Experts of a small language model.
Size: width 96, vocabulary 8192.
Experts: 48 experts in each of 11 layers, 64 SwiGLU neurons an expert, 2 picks a token.
Training: 635M tokens, 9685 steps.
Below are experts of layer 7 (counted from 0) of a mixture-of-experts language model. Rows are named router (the router's row for the expert), down (a neuron's output weights, with its number) and show model dimensions 0-95. Each number is 128 + 24 x the weight over its row's rms, rounded and kept within 0 to 255. Numbers have three digits each.
After each expert's rows: "raises" lists some tokens whose logits its average output raises strongly, later layers aside; "comes before" lists some tokens at least twice as common just after its tokens as in all text. This comes from a sample of Wikipedia text that the model never trained on. Tokens count by the router's weight.

# expert 7
router:113078115121165086177158085115170143143104101115110115122147150120131146096115099136134102110113092150130102107095156098122125100134158136120150139156182131103137109091123151134131152158175108103142118179155139156148121123089152142112124111131106115148129117190135125127130118125122110081
down1:103160154129112135116126140139170102074156133132173136134126130183088113115153120117114143144151118094096128137118128123154090121140077148153131114100138120128148192122147106164123096112133111135089137115129095093099101136129100145154099122127141139088098098120082124163162080117132129140
down2:135087098133098113085104152134129143118124141106096090143165156128128134096162150143164122122139110130127144115120126114086132131094171101140127148116118110151132102106120185112137146104161121135126124159111132149085165095143124085145119151191179104124143091147115182136123130129141089115
down3:131158150151114121136112140139067166106163115107139145133116112131186154107139149142111163133122157093092097102075157174115170140127157130180127176146116140119134113150084110115146117131131165113149123102167108158137119119136085130142144123128132125136128155141142094150106114131112149172
down4:101092125155123051148109118182125107149141126130081155084121148106116155169125124189161126131097118145135193132112126135119108146171146121114121143114116115141085153117091148135147099124135101110143112143117143153104133150123136145110106097168123152133142139108178149142133119122129107132
down5:108145074115098111124094140138129140115088123102139130139089117129117157156102134099112133143115128154090119150170136105095154139156136119136159163136066113097113114117100139117102174141130066147153140126118091104120147114173125126138148145113106150124151099098135161128139178101118083138
down6:143158125161124143161109148157112131143136138183111127137153128114127105137127110144116155130160060119136116162090154135131140140124102112095133132100144145106165136134120109104085152171091174151111123089140103097078112114111088150153115092088107139162114134148103108115124166104113149119
down7:122131129146108118125137099108130077129116126088119124130133159123123140112096143120178140146111101118124156126097104158167153168157103172144115133131126096103072143108123113125151105151111153120159083144126154102180103133122132157133145137160152109097104096114144128130134134142045092147
down8:120154115120160133115120090101087129165113084174087131136162125156078162137115135147111116137131167128145147127124094126125140169139124122125124090158137149128139114129100096115136137126101089129135118133143098120124169110142103125097145144158104056120147086122120107132123131159171152068
down9:102085116105153151120100154115101137120129132110107168117106167130120163125161100090130134143170130164096144149170101115131128124150123167144118135124141142133111142132113122178150130096117107102131091137119133144146099120131182100140152148103144130158097138169109071138165126148121156066
down10:123130160138096126073109128111079108099156131054131083132130153099164173147137126092138107117139155129130157113139121120140139124115071113134103131127127134101142161101149173128128087144151127089099140129149126162120132139153152135107112149109172137141158173123118110125155099151098113124
down11:138131111122112145089139161118118121162133070114105138144135132106134133127153147099087148133098143130111173158110105125084125102098131117159103119142085135124134111119119175169101073089149143132162110117108154108107154154127170121104102159140151115108152171140121152152142172124115128174
down12:141113127118114141109098090111147102140113128121121147130109137118189195097113085126148126132149102147082129147133106112122071142137138136108140108111115131138116112165144148128141137100126062128102158172067123152129096153129178134104159105105103128143154101122117114123103129141156148106
down13:099111150127121133101109125088114094143124162094156172149163126121166101130130148112117109094138158128127127122110131158165133094112102120145153148154177149079105130146134074153129131159181158137158124117145138163108086136120122109166139166118135107158162131148111090127118142115150136088
down14:101155155091134163122154149164138169132120164132121130095125132124146150122111084150135119129169115075147110139115138105104136143157116138158081146082104134145168128111045170111123154105159143129091129150093116136127152117148130162155135128123121142122125114106120170119112121154114138168
down15:135153148100112155163159137142144147113118141124094161149119097153115146150142127092101136072150193117131140126154112143141184161148132129134153125091143133107095146112114149143138115157149094177170153109106141107081157108177138120115142170129122135154138136088125151107119129123157133118
down16:110149182165135137125151098130129149134171129150126151121114129099121148182123144079130115134108132112125101108138093138101122143100120101143137136106159137127121165158102107115104149090151114111120114157178124107147086121130146122127154167132143130100169168132143141163110109146092128050
down17:102085078103134127156133057109119140158107152119126111141114142152174103139156103069158113115108111111121110147124155144139127171126120136109128104121153131109147158124122118099132101126139141111084157154140113122114112119091088177122083150154156130147160130117111172136173129119146108127
down18:160126075115107107108152158139137129189110134162141127121127127150162129154157131108090157133161116151175109142127132120093120119095133161135136112157130083168159125101123188081141119164138130141154128135126165151132150091113134135126110146108121128112091105109131122093146182154149115106
raises: "uit", "ter", "clus", "formation", "cription", "it"
comes before: "1", "2", "ated", "it", "ate", "ity"

# expert 13
router:157136087101174153101151154116050179158103127123143135130124113136111127121157129150138108163136097150119136157116111175074129119161126113111115163176143130124124152137100112159116150136119140127116138127128147094147116144104169126134109182145172130100160138126137102153129144096146121109
down0:161125128145143102080151094141100120090125139157113168153152140154131177137076140119098131114094116153111102137090136135146074135134109111130111179166118107156118149083156132115141083138116169148138124156141138133153136084146121137144137131131111135105129130107129123153124129119141062169
down1:154097123132102110131155138144177147105141133129115131164141088119136153145137178123070123136134136079082168121142113116129145149128136153120115087148129150127132120102119148154154115097139110120130112109097118139192145125101124128174153109117150096120172159122158184163144150114144158109
down2:113131127105095145143154116105115127172097138145112140161161090120158153125152097105146142123100145158143142127128174128129156152075138111161163170099094139148123094122156157100136099097137121102124145090072106121154114128169142155160108127103157145119104139142163100155110133155137153122
down3:172105115124112120150129148135143134134125177143135095102144146105101170115149114153158064097145132089127100105177130161129101091117140120134145148124116112095101138096087118123086151089114102128128151124114128131136165139132144138094122122134137116097131113090105156114125116188184101128
down4:121115124103087166116140167143147133119164147167130107118158128125108119112125119176165137155094187097090140097167101113129175161122110160121158097126144097109140144132199109120153091123099116120115099141117130098147126118125167155132114102102152117132132161128090141112133141114154134124
down5:124170146105106123152156126109132135087134137123147132172121092134093118130123133088117116108171116147157118121146140089177128137186115119106126118157120135117184122141119071133090120123111125114154087141115110171128117098142113112106094133128149094117123155077112165138172145135160120098
down6:119160120144134132127131098124119129139102139172133126166151131145143082158085080105114096097080131102126125106147105148134139131150141115119138101091145109111140093117191140107105093094154083099131131102171113107144159139150161118150128164127131107136116154120125135153137132130096180084
down7:121142112134140106144131159125120152135179127147125065121084131123164163123130123110127159134142137166090110136130110106116127096097145125118105108114114130145097180104124121115126118125120117129116066154134142146137164125121124148123106109136105115176138138118124060117189090136114186091
down8:106113125085123127174152106147117128095163127123086108101152118095096142129148168154087136104150127127121143151141152157100129110132104142121151086149104097084075109160132148111126125165097161091125147101148135131128116110119134145077115140188118134122134117115132170127144145124141091168
down9:139188125156111144120162110156163109104114156102087115115095108128103204105116112130120138151096111140157122143118097120072129120107140134155157173131112154130164157123125124128118155158169092126123150145115145152133161130105114096110123131123095170141126091166125123116107125141110171119
down10:155161160101200122118131104144114101150126168095168143107135115125132129129135153140106176088130133140155121131089170173131154149116145168159151132150152109131146158115095145126114124132103128117138098125150130167151110136117117133126166151163125149098138113139116166148145119112110105199
down11:162145188116137113107146170103152147158089127144104127111154113123122108138131121071138138117141106158120127119121135113152130139146097120107168137128134157135140133137103140144157121176122132153129156119130136085161141148058102155134159138131120135150126067101139072107112094176143127147
down12:108122157105146091130129149109100105128135092127116111143136117136116137125139096116096127169165068122132104110139109121121089128142106110137146126110127122188159163177125119132139140101109133065087113107140123153081107145115118128142112149093156120113104063093115118092111127101094152133
down13:135159101135147139130168105156117092131122105144144124148091132129094072124123104118152141068134086174130164135104105134167108147121133153108090120153137124131166146149154124114097106106113130157161131141102095131119115134134101134148146129074096190144107164122115140131141172146143147112
down14:166144116092142155091131117101130157077120099141151111177131094113121102109130139129152100189160136102105064150141134118121148124119128134143125113122112153127123146161153103176150104144136121164133114157100158138120126115144152123129136122129106127171152112082170130112095173126126157091
down15:143119155139142164131134113145149119126109180127131151108148087131155160142118179106131124150104136125111138156153167117126090145155116082117124129100130123103146164098184096124182126159110174154134099139128163166081125147104094160136111135119126142126158142111121142140118161119113096168
down16:108121161119177121170161113132141164162149120083110109169123116133098135128127115133135163123122161101143167158112115061119089100154134117125132142089113154111103114145107143133129066132140130136103147136122127138137114120117147139128122108132170145105122145094076161161084107094136089122
down17:122110190129118124097106168141086122069121175126123149100105104090083153112123100106123116074112133141118137107145125144133160092129130131156148121121114157096125150153115116128149130143159128154113139118151143157117116146128125138152140141136151157098166150138106145127086144114171078182
raises: "s", "ing", "s and", "ing ", "s,", "s a"
comes before: "ing", "s", "er", "ed", "ers", "s."

# expert 9
router:135151157135108103128143158136159139100141148125148133081132124141088125175137125166093134149126170131131089124155081179129110093138103106133124180130130146113083125143161144104124139117114126128102125117086106102108117122153117127181144099140131137094150124115163084105149080104138151094
down1:134141136148109140112143092101098139165127123164166121124107131141140121141182109173125163112144114129092112179120128160100118100110129055129143125123146116096130126125162137126135113125105144114151111119116139124098125123160127162118130096207162107130122125105105120175158120133141108074
down2:121131114142128122148164140108138099165116104146136126119124122141135073150147087107140134153122104093092158109114212139173137194137137118103115132142145127100142106127100116102104147135121092124188150127148126096149132112146116109107122130089096145147123140133104108077133115142112124088
down3:096102155157131148106097113129105100120095103139140133121126138163125135120142124137119118107122123162127100101156121171157163171139095085118115124131121087129120116121089084117107142146166132116097149131130114120113179163152104100106141080153136123127095139075126070082112149110159134104
down4:151124153120110155155168151095122117127153086132143133126146152152072128135140085123129111134103164090106124122091123124138135154124142077124130123175136152079151101166096131131162165094138136134139128155128164089100129141155128099125127089111116130145099150152149124110103113061142113147
down5:107121131117156123139088122084136138143127112139157155107151119125130152148139144178163106102123153107123168106105091135104127186132110100117142109090123111136129116122182095087128132118142080143117108110147130131097131135105145108093128134104096091121128103091133104170144134102149154058
down6:104122134122154091134131171096115138095132112128145152121147120143120120122145136128138161166137112107114144131145170144115128127136156140097129135120151147127127155141112093122139118150188096145088144103149126112145133120114095125093125116093084095124151158147115130172188110121129149028
down7:145130160126155114111130118116135142128104150054126128113169140092024141137132162124119121121112141152150119098114100115116133086112117170142126106138134115133114133115123153152130114142126198141133130141153097147134168127145134139131112102181160118114120146108136158113122134129127104175
down8:137139168121163120067134133133145146122167118146150124115129101124121151121124123115115081184137179079167080101130115142074139101164128136136136135150133125101097142102154141126163113127118107089108129130132150131139162142129181115128125105090120125141158106165173100133133141112118166117
down9:142110110120102151162129114124065134117102159150111117137118130104115172098140134175182147099117140107109127115145137148120134151104136139147145117096109126106137156141132102121156170157135101117198177160155140129115180128157115141101131151084122110136091148108114106111157131134107121090
down10:138118100137138166121092110115111172135147109128089117115106142111126124144135149170119109153116089106114100103134171100158121148081174173119160115096127101123185112128102114099126160154106112117144139144172115109100115136101124133114143153119139100125118094112084113112100138179123145085
down11:156136126115156137103153113158137116174122113163109133133165118149101128143113129111113111156125109086121119112131107104110104131163139108112134103106108156162148100156153123103115143108132145125157100114144120130105116109103126097140147134155139136107105109121160109133100163156104133253
down12:071085143130147129114142087099117116142165149105125119141121129152178149171127114111183150132086159125085114140103145091117152130108144111120071143140148146136131152163121155139182150128120144162124129101110116157144107135120154104159113105111129122126151091115135100149094131130161133088
down13:152178168102104096098164129145122155150125124103123122115161116101152129136153157146107113151149113184167123120124088113133133109125134128121094123133113118141105105136141126150132145129139138106141156172154139074103103125151121090184153142145141142141090171125161147123116152152154155190
down14:105149101117129102105151124134145161088125160096115156101180121097116164118139155130092162152122142137121094117139111132138061124130097079145109130125138108138126131142172191125132160102182142105098091123129149111133102122154153126115152160117177144135149117133154141135148114134099132113
down15:152129081093046180125119155137145122132161102136131148104125121128146144112125161151157118126096134103074143127160161124110121150099129123144147125137126125141141119136083121138142181144107101101169126132134172139124139157124123136147164154153121122113154155160091191119112148128130115140
down16:087185126150154087158113112113090119191129119145184109134145147148112102127131151143132115146126165149163132120156121111147125155113156159136119151097123140139095164158098075141158112147113148125133131122114122139133138132077121161151105088131126105142160114113135153113104124096105098168
down17:130123133112117152118118082149146125090113147120140120103125114154093095114156157115136093114144107120159124098081145143123139175117159128118104105162102148102126105142123119105098115096128194179113116160160104116108105126158134104143144118139166107073118159166172109119120135172137123126
down18:082112158125166084165119149119136130125124137117112088106144149125113130123123113145148167117154158082090122136165122113151160126106160152111114114129148167102154155142072102115119135158120143132152157095172131142141111139102156128136109122136109105117176127155072138134131138131094072156
raises: "umar", "ambridge", "burgh"
comes before: "1", "2", "=", "The", "==", "==="

# expert 31
router:088149138121115154115158122150135173150132139122101138123159103124123137086063142149088119116164132125129130121125156125173098180128123130138150089113088168128125134120132109126101093117133095123101097116182084120125155132148125089126130150129145138088176089108146128111145167150156131142
down0:091163140142155106115143129127148164123147132128092136137126144175133139176160137141106135115104109145136151135140067105102103106107071150138102104114101187126097113124135169133124117146130111119089146086124109140112135134169057106128156145132080135096117118116132138105143113141117151135
down1:136163120134104142139123135124127141172131126142097154173119082156172141092126093114090130124070123122147147173172109153131109118120138108134144131193146143169126114157134137161119170107138135105145125140118127123085128098113174143105161136109126104119168102096130153103153117097120149111
down2:122139121099148144126152122132111086118098163136093093136137137103116104124092115112144130131155138087112101112115126094162146125100109101169159103142095155115052155161128137081132147122145110137142130118151141127155117109113119121160094124117108124143148088148114133111118169131103089201
down3:139112135145175136125142123130112117132137107063135149167151150133112094117133132114151130164131129160154079072132114109172111125164096127168154146162113112137144133128069106124069119091144155133129121155147105134095139094145123088139107123147151100080140132113142137129127109122094125145
down4:119161155161152142124129113144115155092143101129121126133139146124113155109159141101102138112131147147137190115114118106136119193110165132140128149099171106108126130125159165092131140097117142152101107181154144143137147110149145141093085108137115118099161133131111167190144160133166127157
down5:099101111104131108140160139154132091107111117157137140142140119111147124088125147141123094151124073184109108153144104124123133159173113126121162104126122149120129138151141091142112164149130204138120109128131118123125167123152085124127129110183122111133163098118143145154119185104127148172
down6:113143165106114153105120148101087132108149144142137130145111148157136122171172156095098146067128143081138166161129139155139125105125120126129114122157143145122116144133145098156157095098136100131156141131125166150103133123084166123152150121120143169131066119123152173110165151132106097113
down7:115151136048134083117120117091147119125096145088114157173139137155103150079117144127133146149131129154145129133096111142128139112103103086099105113130137124136100127134131145122155074095163096163183133128133096115130112122120108120131119156121107117180114115084085120147128130105124163140
down8:083146152101155165110159095103109097122080095125109155158179115123126100136132097124133126165151149077105117144161124126151115128122168093137140160120139095117143119130092125144156126131128177104168163090118104105077135114121139099100131122127130153135118126136140134140117143112142113193
down9:090125120133121127117137187129117143096123133134135108085177132100118125137107150108155139104085118107130129130151129108165082148104109153114135092092108099144101170141144147142178146138103125138138139113158115154094120138137127146177140119107097147151108075140126154125099106138124129203
down10:115157146083112164106133096143129143092133133193108133143146104115095155128095125096179127069126130091095099088098115107145134148134135130131115148126153110126128101121140147117171136084120124114155122149148119120136172164153123150103128111125135135096206137138160127125145117137147134137
down11:154163150143146094125106122125124128136111153098114163115153140149169135141164171117104139109114136135151140128110120157107123165118129097122192101158117088132143105125113135130095125152135108098139127091126121151127093096135163114131128159158118144079137144088124143132110149112119109223
down12:110127122128105145120092117160092115130165156146147168131065142156162121121154154129112095094118130172141111148137154110158170116119124072127164124118131104100154132141107159138157141093161166146135111128111141115131120129129159084137104130118123130140154093137141095167143145104131129196
down13:120120169111090114140141117175113109101162130075147130172162096138088123129116123198131111137130132121150148128174141137145139128108120071135106159150099097141150179140118155149164086133124117107150154117143147132158149138129086138116141114135126115121127129130078162126128146128159133168
down14:152148138121134163137130120145122146137179112153182123114114159167144153161133089114121130121154106091137146144135127102102101096101113096166124141089147122106109132146084123148143124162133151125169109131144151170095171144122128138149142141141161174121148096154086156168153113155107136159
down15:129074121154109086137109113141070089142065134120136112141133144131142162120127139145132139113143130109150137143153093134161086126144120131103139096147111086123118158118150138154115099133123178170109110073133135172101167112124088130120124114143111153115124133110120147127086086096148097113
down16:097136129117094164092134113107133080156111119162105142119143129174080135139127119106110134124142098108124100132129127190146118193108120120177091139129119122153191117137127096154112164112126139117121133114109107102120133150158156116129134097099141114158152140158128169073107135118105122128
down17:094121138119101104136105168138149108091100129108182101109188163087143120149104154131163124112176164125132134107115117120174139157145105165140116139142116136107113131107146126119117118136131102146114162096174163143144131140122096138130089143138087133105158122106110103098113120168142127179
raises: "ic", "ian", " –", "i", "/", "–"
comes before: " ", ".", " |", "ian", ",", " | "

# expert 12
router:103163106156107132124112135142065140133113146192130193179150128137105115141126073099130141130155145100111149123138138132102166118081154169089139097118064112132124103151120129090133142111123096116134161142109103134131135119115103143103106134141136134126128134129146117078134115121097122130
down1:115108104127138158124147145177113147124148096147116139082155136101101115105126114087128139155182181141104137183159093135125124135098141102149143139137069112113104122161145121098123104165146108129140171108134125108124129157118146114101155096125144164102100160166125140108130128102131134172
down2:153078121125100138175125073156115106113151124167112131096127147122159133102164108157113137104125122126122109145114113097110118102135124107146111071128107092162155112180132115129172116164126169143089176127171117162110151115150104137099159154156134130115122122128135121099143117108111161131
down3:100141132122144105158150083123143112118105095100136162121173133118080125122124134150120115098104111112083137141097134153149151101132145125117078105126122118086146141123134085078119086114104166121161169114149117102138149081173121149105111108147153153115152129092108138111155141094148150104
down4:129103130135085088093102174145109137125122103158156133159084116130149122117180129118144120148113109155112163146090102153108105139131149122152105160142076141159120114156168095081129116152114120122084138125083095151150140127126105115126095121145143144148128113183164142140153108147119129098
down5:110127108146159130148128138129117147154161139137106105135101114193088162112108135112117154147119134137175096149155124123138141139125128107137121129180146113116108110117138118108119116113117146103142116099132120174143186123110117169101139086144117122167076147138114134116141084177070172108
down6:108154122119124112120124144089115112124142141126094145141136151093131112131162126139153182157138139144152174111077136147128140104169112127136113130123146148127140109097171117075092105121134180117126138149110124156088119093140143120156095094112096132107172145147122148150121084162140143067
down7:096159155143085084141085147161129119134120115121101150097142099122139123122153135183111149157131174142092122176104103129128156153121142140123120128148132101137163125147137075151143153118128148111129129132155122172135122144157120105108132116096083114119097065117116142173165139145124109159
down8:143101119100156081085160104143126091141148138104095149172127105164149132094117159122144149144130157125149111132120095087147143142121117098102121104102120109117118112129146125142114140140151140115113119098144103173161100119146082148145100108104127160153106126153111087064152096134113163166
down9:085098113136121152102138128165170109141115147118123158146131123127146097142117114069144104134128146111124130116139141099130145083153151131143158161105121125109140148125160090165096181129137118123127185109128122110149137108170157150090118118102153095087116135141184097140132153148162099097
down10:143109133144093108101125114150104163152117111114128176116055132094100135142149151126160145165121125102159107117133114071122129141154126148147127129107124187119140142129125103133145116115130128160126116134092110103109134177087092104142126130077146105149151112112153118143119068164106130152
down11:118140150149160115166133139132152155116145128110143102128092121155109134096146157133099118142123081175123162067106165120144123095128108127125137153083185146077115139115118117144111154094113111138141100158111094169123124113142169133119127124090123146126144114155079088113110142151098113147
down12:129082125173113107092120160137136121123105115143138072084119140180175119095112135129133114108073128129131127110125162135140129132143114107161157127161171143140135137145144121145115125133174100092158129123115131128138112149126132100133116141064152120160133122137101115154163133122198117092
down13:159132120120093110109130150127141098088125132103126067135096140116098122116108127121162074126094114086109157179147141116149144118159102151108137151132202092121140157125150151154127061137117162102154146139157117138159105103109149121134123134118124128148140124159113135105134162151135151107
down14:163133171141143137149091095136146130104125132121146076136102127119147129102171132109117067118124097116170141106122167112157129125184130161148121159141168141120158141107113155143120076138116150148122134172140159145123121098110149134117105113096132127170085109121147115095160138149155132091
down15:111147099144147115133147149132145153134159088110162093116169120060143150108132153113127131119137166136151126093120120123099124157170127101104174127146138148108131152122087096159170127120113128157145123156088153140147142137117126129097146143086105145182173156131112141104121130184128110128
down16:157099129124130159127098155103139121103156139138104145110099119127111122090161123081118110185153086140120132080127086163129129149134140168119130131133098135144115085154097140079142126147138133124170150150112135143093179117088110176141101125095110130101167105133159132141103137140134134154
down17:149122122108119136104130095159119120142109140152159131134133112151158143135129101114179149130170083076180124086099139141163129100168148103153146131108154129127111120102132163112133113128112122142116166135107157155145132122087134142175088125168131136100122180131110137131087095104114155167
down18:106149135093112110157129123072152116147133127114107147123142117139151160106137151136117137146121130117138102102153119124123126105147088140107102145116120117169105117131094071110125193130127143157156115174104144129105150143083118174142134133118093100124105082098116072142169144091144161139
raises: ".", "th", ",", "–"
comes before: " | ", ".", "–", "; ", ", ", " |"

# expert 45
router:152149146168101131131111133158131122131143151136112103057095100096160132121127085118130165151135163106095128124108116139159134124098143110084143123098110119160159100141118113135138131121098142121126164116127100129152140113165106128095139095077164170104093163086147145128096145101143159127
down1:127148146152126127120109146166075125082152149135145128092143110163092115099121116122137129198128140147124135160137121121133134123120162115133155113116147105144156135145089080097093144120140187125112134112128147126141106108101079104134133089117132155129086092150161089155140088093145129124
down2:119133076085120093086076132145147117128188116142115116133155169137112115107158129136146126107114075124175133117114137123145117123118179115118162112136112159113112124104155145153124142132122051130119074160134144097113154107149123112097130151129126135138112109137118180109135106141108128134
down3:134165136175176171094113142130136134166116157120130141151109119115159134162131070119130140108092079139142128103154115152132070152140134154096113156102092155127117145160125117141127134129077099147114135128105150142129123109120124109174091117117140163089152130138140091092104155127115104139
down4:130134112119148141111147160151139131138119104110157137163155132167098099118147111117167128110137117123112099157152136146162116162126130114138062122133134123160124161193163094130138105090125114135188132100132167131163126123128132118111123087091125158135171129124155128154141089127103130187
down5:141083123118157128075184114122178161158104110168119115154144124104111126145128134142109150102107150131134142130135125130107139120121139123105120164133152115106112136087124162185111103132142139163160144179127123076110149131132106181140143100064134135131110116156120156145093149144127118111
down6:141104122166098111128115130123135136166148130114142134091131103157129111140153157120145168153095131119129144106125144101122147135133124128105091106122131116172121170157093107076131124098117120144130157163146176122090104096139145136139139108173115140117172045140150116092151108098116115161
down7:137130112128124129111108152138058161103151134160123112089134103160100133119139166122141148132123151123151157093099166185160150107184123124186116118135125116115105134133118133133140138122125092173124098132137161136139132093143124136135115154117118117135174101122099116128175121161179158099
down8:181173103105158143123139135139121110114089141140096118097073136124159114104125114106147131110122193128118097115140128137120188124152124142125102077136143132133129127127125127096120147077122158099138110122129164126148176103141119111105151118152142120096149098099152093095134090127120130176
down9:122137079137136125146134140100157178116166106168127120107088135105144149109148163155159134103110117099107131113099104136103158168119143112111147116113088158120083143126124141088096160109113089136091148097099107128131126110179138144096138157124139147082118086118098155145135108130121102100
down10:167113088088139157098110166115148145152114132108110112145181115166155092122094109097122104149131131169163089134102106153164115114118141133116133087146074141148096124068154155113116132145128135138142090166141136139160106128113131122131118088134122173137083130118138145129123120103118118105
down11:134102082122140108153130141160117122106149093145121145121147142160142121082144146151137200099143143113124131094067148138080118147117137152132153126103096128129125141147113110171131164083145082117121131151112108136090103107089119152127156148152137076084115125129126123120127119146153094143
down12:154071103153147160139139097082145138157099116105106120118143108128120104101161142155106164161163187116138117125176100124124131120150133122126086107101121134148128127119123127129127111146115127133110096095158165098111118084149143147127088116132124160127184128104168123108132115155125118070
down13:097100112149150118139110115161091097133124168122175116137132171074105087074122159078121109118130113145122138145188126143123115151125139118147104128102152121107087129184145105185151096152133121128094129144123133131091118110097122128123145123113163108118153159137152141148147116120145117109
down14:098138128104145099139180134116122159103137099108129139116146121119091138152164143086168143089108157145158145123135130121114122096134114166172101101163146112127088193121156143138094108151126104139133131133142168148139138168157158162100116119159124134145122115126128155128144054114122122119
down15:167136109122130096104147070134112175093135137124121161137158164122088113108139154132120113110128110157129158157112134160178124109144125149136140163171133143112111078128117156117100099162124139154099156134165166090137142103118134108072109132152157127129129156139166168136099140125147109118
down16:090157115128129099101070125121125120144141120152132164142158122133111160150103098176097135107128161155149127087185161146127143129120118160111130159163170124127112156171139110097166115125143137125112140137168116101127105124147128180162118159161141111108126112096175101146146145107140129124
down17:150134105108120128153131167121105145102129126111124112163123155126113134129100117124134091134165174140127108138104159111190076149115118138177101126092106107154119134123091096123173109152124164138132164126125101139123108107124132159126099107134073118111160151170176100152117142094127100156
down18:121087128121125146116144105122150103126135110091114117107120085162089144122143134130155156135132142120135160150124130156144105130099147114117148118139091138128154163160123081144145148153175129117181151106157124141190100135117109172137141090079135169168140118171130126141081101139099134132
raises: "- Years: Team /", "th century.", "\n", "intend", " years ago", "-year"
comes before: "\n", "\n\n", " MP", " Best", " Win | ", " Player |"

# expert 15
router:138113091140112132127140097091154129128148165185108118146141147107114151112113149125107117138116151122161175095131085096134093175136097149149092132152171069114145151104127132130121131122174143101134110110151124116097098084120155112141095121150126107140129088138130085136138140118119169166
down1:123120122099091152127119129135116111105157131173112125154092129127215145121146127148156145095099178122114114142114096137136114160119101120114157149110150139127102138144110099118163116117156101117122115105131153163178129129123130112161164149059096129136150132139101107104133123138129130068
down2:122128111124124135144120157166107141101164138136134143172115067145130125142141111156119129076132148133094111150204174114122145083128129140123154136089134155138101153125110129106166115121132118091118169115122098138164136158100133120141159170127106159143110130148127138106110073131131100093
down3:109138131164137082086131105102105167112122158081129099126120149074092130121109130146094133136108112165128128110130128164163136130079138150142150151112099093116137130096105170163143130130139173152091125138180158133121138138152133118120123163147163118106155112107143165137109160147143120167
down4:161112132153136157131094138126124099073140149065107113131099165114113124115129118095142140149079109145147176126109100140182121145147120112137121116112121127103085149110123143120103091131117148168119103132140143125119132093118134115089121146116145144176135090157103158163151128148136161186
down5:092083102090125156115141140107137197108118117128109143117121129150108149125150135110126115118094144109118099115131103104110116170061104132145148135101138156136109135132117096096139137133131128088124115087136156140138133146124181132126115132110134069166104107165141096125164140182101144101
down6:103080157097129104154147178135146115138095126063168136102121168136159100130113121142139144131167107131098140159138125101142136156132098123124115108108150135126126131152116104110160131120116139125090140140112124091175139136130160082122113088116123167107175128092148096119101093172114121112
down7:113110171139135106150091155143094098102150187133123100114121158110113163113092153147117150153131129165126119114166137105134142112134107120138163133132121122103099165109135156124130113148178174117128159154131137161149114131122121110099100160132105116074138166130108109144133126159168109192
down8:123106140110150105158135142131121098105099135126133139129120075114069132104112167164132146128156105149089138116126138166140105096132161070143183160153093121141153141161146118099151097142135119134155151124118132180117092119157105129132127100114150116116131117132133173126110150122195129141
down9:128097153122134136103109136099154118085140154142109088124119133113119150117085122048166115137102156154149139121118060114119117157129114133156103121123130133085132167085122105131102123117124146141123083140153133104132139094112121073103118142138127133107136117133119139193142123144150173145
down10:151124147143143127144140143106127111141101120052142125108121175126046143132144126134114102119131090175142161105107134149130136094146147129169113116142132130115104126113127149109095100160114099165112124141150084123113124117107131120106097115191127107118128133137161161137128133116168112181
down11:083161139104089129093082175135117081103127117163123157118085137148150103123134123140139159120097127153078124134144147131092144146119121134111143078125119126137108158137135128116151111108171055087126160116128155114134147133121124141135144158111147158119165124122147127105098116122119111070
down12:084143124125126133109145102085108121088133116131173121095112115059124124153148142099088120129118148098105108129109103165149127136125119122118128107134144101109133120113157119166153096127138115173105144125134131060139125138149133124130140168131182084141109156134114137138098145110140089193
down13:115104131130137147096152084130132145125166107110152132158151173135135106129096121107125134121165109108142137135124120127170128132152149155101119144177148148109114110159150155161105134158073099097135104150150119056156122160129131089121105139144139145122093152115155109166160135149105132074
down14:121171128152147099138113099094128135131126157107134130088146140096032137149125137106116104122123104126128131116146131128145115119095117149128120114141128111133112132128114152160142134135135206131126101136174144137154137120156148135131120124175171121119127130138136136113122118142117117232
down15:123153146117114120105146136115117104162161113076155110191103175094121161176149111143196088098101107118122120110133115147162130156148097118110135115107134127154135171102106081140163126093137153137131116102106139132114154126124137118153139164126122103140164154130136137141114145112172125129
down16:160140169146089179153112173122113116058178145121096144152149140139103139166145138109140112098124140121123138128147165138135165160116137153113128112138125130099108143130137148110105097124119075127074145134117141165132114113101139102118110093111153092111144082148117169146139112133154105125
down17:118136149094122156177110143148121148148119102136122118095088105080117133144156119142158130118105101126110150114097120161114152145112091145179136129146093141152135140141106090127157144082112176136143112123089090124154173144143113115160137118121129161121101131183119114118116124078173120103
down18:097144149124129116157159144101172129095088128119128119131147149165128134154099145131161169127154067141133139148102146150130135080143109102117114149133121147094144143103156161126111120115171172136102143138159110079141127137132131138125105090153105157127100175105169103096120112118179140118
raises: "rez", "- Phylum", "borough"
comes before: "\n\n", " The", " He", " In ", " In", " It"